Below are experts of layer 4 (counted from 0) of a mixture-of-experts language model. Rows are named router (the router's row for the expert), gate (a neuron's input weights, with its number), up (a neuron's input weights, with its number) and show model dimensions 336-447. Each number is 500 + 25 x the weight over its row's rms, rounded and kept within 0 to 999. Numbers have three digits each.
After each expert's rows: a language model's description of what the expert responds to. This comes from a sample of Wikipedia text that the model never trained on.

# expert 38
router:464503520458481502489498535507513517452586508531494495479520508493473474501523449475502494531536523476521472523494463523533496477501484501471482515538480522503500518504491490491560496503462523506475534518488530491515503507521495525500491480484479519487506509491485490520484500483516488517534488483484502512517448515517470515466513490486
gate0:502436527467516494484510488510469463514506499441510490523499504519522534514482508507523507483454571467470491482473496525503496496515512480504488523472437506474497468464520519492530541511497515521490470497526467497475503506488467482515470499471509490528494528515476492515508489466539515501519513473515499507496463495530511518482549504506
up0:510540527486478501465507514488506508520523496497511485483500527458479522527504462484510476495533493520461473481488579546503491503514462477496501461521489503470511478504470491499480481459478527549505508492492539535531466481504509508475480534448460487549497495498524490481515469510488519537486526534464476459467486513453503460525481510464
First names or their opening pieces starting a person's name after a pipe, comma or country code in rosters: John, Frank, Bart-osz.

# expert 62
router:502515504484483507476510538506496527466550531492516518513509523479444486460488464482466544490527494482535489510506549520503479447473500487478510519541478504516508520500443490514494488466523488466548568508496533505474471493517506519503464517495486499447510525517503480482458508519510487505507452517518503539501496491520430542454516445466
gate0:524500455511507481533523491507467468481495488535480495516478550533484479531517462497495505475499505503453505485550519448484447520526502497547505498501504484488501486514486579488439485480498479503530514510512492543548485527479497498477453481463487481499494445486495491512497527497523538539486530477483540434471481477522521480488466521517
up0:500495486519515507521469485510443499490485522539453493526501450502500527492524512487564478474513458470467501507498490470527472501481519526487493500483537447487487470493514473492524485472477484510516528520488464516501494522514526460514500518502466510494493483494539530502474504495495501502497502528483523473544510505483470522519469491474
Pipe characters and semicolons separating cells in tables of statistics, results and lists, e.g. after numbers like 0; or 5;.

# expert 45
router:461517485480498514520488527522476506505527498496511491515469502439491478482497467485515561480537501460500490498525527540505491466493462479478479536484495491521534567517480492530519478490514524496525533465504524479534471510506507545475506472487509532494499502466545487481487498515494496510512498492487510504510445514494471510504528517499
gate0:469506502490533491461513479485537488495496453497490479488503486502455464471476499492562528487497514546500464510538485466525522476456528497482518503480524461477485502496503492511491513494441512461510482553500511461514511460505496477502530484487510474509435481448518476472493467482484467495485500494509530501499526500551501485522565504497
up0:470518472510516496520461497448526469489495495489510472485466471487494502479516499509489479528497476533471538527518434479528511533491529490548480519500490544500501468455484499528503515508515485479537476512480486510483561458511513455458486467492501521488504533463505471485483469495470490514473493540536509511502485511499551486505512502549
Line-initial hyphens and newlines starting infobox or taxobox fields (- Order:, - NRHP reference No.:), plus colons and bullets in such lists.

# expert 1
router:515505479509483488438488525541505521493534508493526440478520547468471513487486498495488556522530495472492487511485495520524499453488513500441504506522479493519491502469465485559495509536505524523501554520549495512464495537537489518471495464494479503486497539520551456474474500478533521528509496490490482509513473493507472553502486495475
gate0:488539476459484474446476480465496516505513493484524489479525560516471488500470469499485515485493487514557515526480471533491455481498429531523507522519497462458513479469478484492514535488520499490496541509485556515565519464511476487485468473515516530475522476492498507522506452476511511455508487479547483526481565512490503521517443506520
up0:533466503513485504509504498559486464484462513468478550467484502519538488499510513526539502489456486490542523481503461486522559447478482514501487471464549514513517520497511498494507431563518438493528495512477504508515485502495519548484494497442479503483476542494517560520453468506496515467468513455460488508474472466506530548538521463502
Digits and decimal pieces inside numbers in census, election and results tables, such as 2,'1'59, 23'.4%', 21,'7'29.

# expert 29
router:476451529449509498491520536493504515520548477500505476528521524467484493518476513485515526510525493489521496503493487536497475484437489495450504522519492497531522510506476473520495481507507504464508513476533504533493452473489486472493470498463490511486500506492514505489462479473517498508527461524492496545493517500565461480481528477462
gate0:541460461454510495490492483492492524488497477497506442501521490471507496503496507486557510493468500475472547490511525490531570486475535468529481481550518491536493479491501509487511491499474508460486508496445538446476513496485536482496513463466500513477492491529484507459519508534517476544523505533502515500502487441464486503508525532486
up0:485504545496501512464502478473460499515520489562493530454461491497454568508564467452500536541504522489500517480491510500498478525514497550500474560517507532512475527521493537487487482455446519504502517530476512508515505474503481518491461483522514475502520496497505530508510513452502503512526476486479493515491469511457518456540491494537
Nouns in award titles and sports or ranking phrases, after Best, first, or an ordinal: Song, Year, head coach, Back, Championship.

# expert 37
router:480508474483476485484486505524478554503524516504547487538467531481483444478475484478496512478511476451498466520520494548536486444490470494511503541549492492496538520488466470518529457510449519478513539468492487460502516501499512516475466507470473503493531518509556458501460534501502523510548529476498523532519533488534479529486527467497
gate0:577516526486539514511489488528488482520485508551501500516492490514502516529476532540460480515492494505473535465498520459490497548478533493475474517504504511533531471482488481493468493505520481518493499506485526531539494495458530506495510512520538483543518445537461487509498504501466491506508512479451467479473541518509476471511511524515
up0:491495499471525477476519513474480515467502499524543481525519513473508463501514509526462515488475509491520467500519526512523463492495499486505522501530502503518502476536476466542528477506488532483508551522476510486454511516498477442509489463501508523497529483499504495475472492497508496494510455501508506519495555485524500525524480521515
Dash bullets and equals signs at line starts in Cast, See also and infobox lists, and pipes opening election table rows.

# expert 11
router:503472503462470499518506501487497501508508536488529506527464505473459449459494475528492513513558512509525489509515498512502496467474509500481503509501490475519538545507461455508519486490496509468536556516496541470509501514513490521491505508512519486464488502505520509463478507500507500536553478497512511545531519500504417510464503421444
gate0:495504497458530508544519451491493474511467510515469521470475499518496473460512481505488501518526518489510507534471486438484520555473510535477491524488465489495515491461529480508507500522554551491478450507504463517525528486523541477499477563505498542497511487525483472516482533459485525519472490569523467451528506507530497513502515513520
up0:520526487516498525500533497523495540545536490496444466525495466507508509499508530515458453468526527499482500498527471502528501550530481489512518501511479500532474499504480448498523500475510503499489457473593512472474496526527527492506488530525540483499489475547484470525519556489500522533493500512499492508504522473482501463524490497500
Commas, pipes, semicolons, colons and closing brackets after names in lists, tables, citations and species authorities, e.g. Merriam, Micrurus tener).

# expert 46
router:468494497494472471497472522511534502448554520484501479476514508494467486491506482507520500518558501488530465519511511512543493487486467512483501550509509522516527516535461475527556463582521532491493512476484519504506488501524482483506456500477445503478494502486521490494481510459517524539507463501469518518507487519531478555442526493494
gate0:478490510492519525474540499554512461533458470488489464443519487524518517498502509456515495499475520490470480509505511475509507523495458479494492497488477483512468531517514473478557549528429512471466508520518480479527558516533496498507502523493484477508568540481489509531521499508485541535522523460494501485472526486486494520449508508508
up0:520480497496545488495496517491495434487510491464511504510519516481522505515477464495473480497534495492533486542488517512471514523492506524497506547521492495534536522478526512545522519514441477482486522474503496512480517496471469509534501455510549480506496526488514497473546512527502521528530519489494494506470494513507483489477537468498
The and nouns for teams, tournaments and populations in sports results text, e.g. into the second round, for the final, teams, players.

# expert 19
router:492482465453444502481491523483472534494560511505540503519475520490467509474520481516488517472523508494536484542526501542519477482484475463495504540517487505512555524514473488516486450491479503501500537469487524501473504543527466540501455499494527521464508552502532455487460500494515509514533471499521519533481472488519464515484506413477
gate0:494505474455525495486512506463574533486486491498463500477502469503489531481528490461441474507470531525480511479501502539492544535460524464514506484463520517490474546531489505506571482475488514520520460511493505453531538475465505538500504481470511465512536525498462477463543489508482421520460522490477492508499535500478506532498468515496
up0:473502436498551545456516457495491522499529492503487462472509465523477521486559469476525493479484481532485488476490473478503529542521479491532552462527483519520485497500476556489529507507519490488516497507506472497465485496506485448516497530468438485464498514520466477486429513471506501483545493464499544479483501505490529498466474481497
Pipe starting a new table row after a line break, plus other cell separators, dashes and numbered "2." markers in sports and chart tables.

# expert 36
router:471441478491498473486490554545486508487526479497498463524499538465454479496514488485499570499553483474488466525484502524511475496488476480455506500505509475522536498489484522526501494550523483499504544512493487525486500542540496473528521490500508533476517523511526465483480506480530529519493470489472473498505482456535456512483506501461
gate0:502499524515523491494519493456498496516495504479503485489531458490499505499547452483509539528485559497507538435534467507503495491502510458495480478465500507538474492507520545504502533491510472488499511489531467514486517518490499534562497517508486453531479514499467509537495479518485463531528520513518513489491510573462532513498469509569
up0:479476500547452522549542498495469457510483486531531501488457555461490490469496511495509532548521508466502445485481503512499492505501514490477520469493454473472523504472496489504497494492535495474511499547511480493501505515518477456494486494500520535503519472492480516489498503491517496523535512511511539518512484475519478482443507531502
Day numbers with commas, month names and score commas inside birth-death dates, match scores and sports tables, such as December 26, and 6–4.

# expert 22
router:481490525486509487475489531520502490500532551493509487533520533482490479490495476525494517480524491475537475529532515520522512500511491477495574492540450463555533505511488464541518466512474499472553505504551514491441503549530522481494500489487470513464520513530522484472504547472536538506527455494498503536546543464519470497490529461466
gate0:481512495487480503461439508457542423527470450559541527514504505550521503496496509496503506498469493521452497536543505483452503501456501468492505482489495524500512537505536480498475536498498527528453544500499509539568494440503514497488488527520476513484523524502500517501488464504455493505481519487505507531503534524490519490506503511497
up0:474440489475498518479509495451465469536516527490494490539495534464488533502500500502471500495532494535516483510468526567474494536503479505475520477496508517445508461534459524512488489518500480497474510490502520500502503496481496537544490486469503487528472454485460529525504516502548526532475480503543478541492465464493457458487501478509
Prepositions governed by a preceding verb or phrase, mostly with, to, between, against, as in do with, faced with, worked with.

# expert 32
router:476446479492459494507493544484517529463530483457488513495480501476499470471512548501500501492512482474489474533501519522478468464493478517453515530476495513561534528520484489526515450526487532518506518475530505471503456524505473507507492470483501504504512522481502486497493487494494511523517514465481548512477501501495485497487485496473
gate0:531527442450510549510494458495544485428470496521499522486478462482529488500524472509533485485497476536511524492503465569494483504458515507495461540475535526514509506522506492476464507506506533480457489458490516519503441525524461494491474554529484468477473533555492503505528485462490452482517501497502484512491529507508510505492494569484
up0:549480518513511502492509472502553509506556465507478470478490483492474504507495527489520569527476534508511514493503543498510495495503451505516500521506481465518511514491468506513511473473499529487548494523481514508527511529477507529511495424528463543514481540494474469516455498472484487517523514483493477506535516513493530525523476519428
Word pieces inside proper names just after an initial capital letter, such as B-áez, E-ar-p, Bra-e-mar, Chris, Con.

# expert 47
router:472526480491467509475495515513487503513515501530516512493498505480481453508499459502501507500526460474523466500517504562546466467501452492471523534507480517518531553486459489487536480492510505495507505489463520502508505522507500533485513493489482534480515525529530469522501516493530495528501451476474508508483488514509469497497513466475
gate0:493461545527494515518511467504503533487500503530572537504500488512512518478504497503506474498499431539531504485502482514524521489513520503496504470519551545488505474508502493512497495491482484529524518472480520496488486480511507528499451522484527527523543536514546518477481495534504512511499535467480522491506533512502524483530466502571
up0:500502488521493479495498461515472511501450495540480541457489540470508504535468475498528494520471486528491515464495493558476503491519501525491536485506511466479489452524526517475507539528496498497490483511471492500534509495531453534466489500440523507507512483530544541495475538536512537502468462493466495493505507521498509507506494501519
First names or first tokens of proper names starting headings, list items or table cells, such as Vicky, Jimmy, Esther, Paula, Steve.

# expert 10
router:482460495512454502486499505552495545493524525497510494492513514499479446486501523519481519457551505485490483532544560513520468488499445489481514523518458516520490510481479486513538465520494522498537566508486504501522518514510516503525499510489518506472517518514526488480499518516500489499527493480471494526520500533484427509477516488488
gate0:492479484500489517483483474595518478493498498504488529454500475515474481523496489519529488522512513500508489484492515517555539474548471508546481480507520516476474451530479503489507504508487517534445532532549508520528490518582483500510484504493497498485465504489486521523493494468485513496495485504485527494492513510472577526476510500518
up0:472471515522495470514483474481437502498504493499489455489507499510489505488526505496506515534542505505503483463513510454496502505468484557519499491475492498482486481498511493535496535525480545456514544494489503492508552509510481498471471499513489514473501479461527477533505451473495504543469520523504501481531462477478478529467486498551
Closing == and === of wiki section headings, line breaks after titles, and table pipes or sentence-final punctuation like )., ".

# expert 23
router:505474537473503508486477505491521506544581534515486516497510525498491481489484511519486504521528516493535493502528494547511494478471488511474509546496495497517544499483476439510488469483489513476515531498543539528490469497518481496510469503521510482499477503511506487515467498444520494515523506495473496532482524485506481522467537476488
gate0:524521500525538500512445471518504508519463461487460493515444505510518517498465497482523478524506505464515507447534477513495509489538520508521482508550500478502503507487537563486543500502446490520533507508494520499440475530477495519509495496532498528517529459545459460512508521495516530498504512486496490474502535553502471454530478558485
up0:529480519504520478515517489471512519508531537469490463533509543516504489496496512469543493478522525483543464508509528501488507466520488494525505467495481519481455466500507481451515517473539503493548482491513472542469509484513490506489557437430477498494504500471491507500521519507515519436510512499490540513539537525482475479508473502466
Common nouns ending a noun phrase after his, her, the, or a title, such as career, series, issue, Chart, Party, fate.

# expert 56
router:471511475534466501508471538507488497533516488514522505485522515463489473505494474511524517504507500455511460460545512558537477453475501514428529512513457515537523543473482467504518472513500502498509503476489512511515482510494501506475497475489489518493504549499524516545485504461530472508510490484509490520483491485489482539518542506475
gate0:537506495527526489516487461507527504552490479510476501481446473455488503481518524488493478528531513485459509528449477481507490510536504490501452513473494542456489498546476526468504554437462487504489453530520505507506522473469435493507472517497463472519521514477495498524564517510471516488507531511523478510488469500462503455507449491508
up0:514495517545486475507525482513474491465487498506474500521473505522457534510549556503481491526524515506480483500468516510511510519493532506487459463489500496499490456545505492482482524499488475456532465519520502478479499495480497448495457515466510537507515542481478498497473475495494523492508502512511495468489497463454511470483472527502
First capitalized word of multiword proper names and titles, such as New York, National, Best, Five Oak Green, One Direction.

# expert 54
router:524472502482481513520505502504481489489493524498516478506497559463508494489526531486479516503517522489490465512500493543541488500470489500504516493488487497537557501464465465480503485548512499465485523483502512482520462537555486509488456474494525531507508491508535484500465473461538486530479529467471511487469443522501488507477514465451
gate0:496538486533516467512503467448505535478513509475502502465525524498525508514495468507491500478476509549476510522435520468499502478533532488503522508458527506492478493484517517497501446536471466480493489535506555480465521527522461493480478546493544533488491464505504511509470448506497511524495530460463535474506498508528549542525523534491
up0:497498508511541505510506497493498511513495512495514535507536460477484498478467521531446536490500508453514516470497482516499505464494492491527501463488500497479498482484463494488486509496527481526505521503541481471515518469484499472507518490472487475488460531477508502482439483479511498511479544488509532470490481554475501493536483537516
Month names in running prose after on or in, before a day or year, such as on March 9, in May 1999.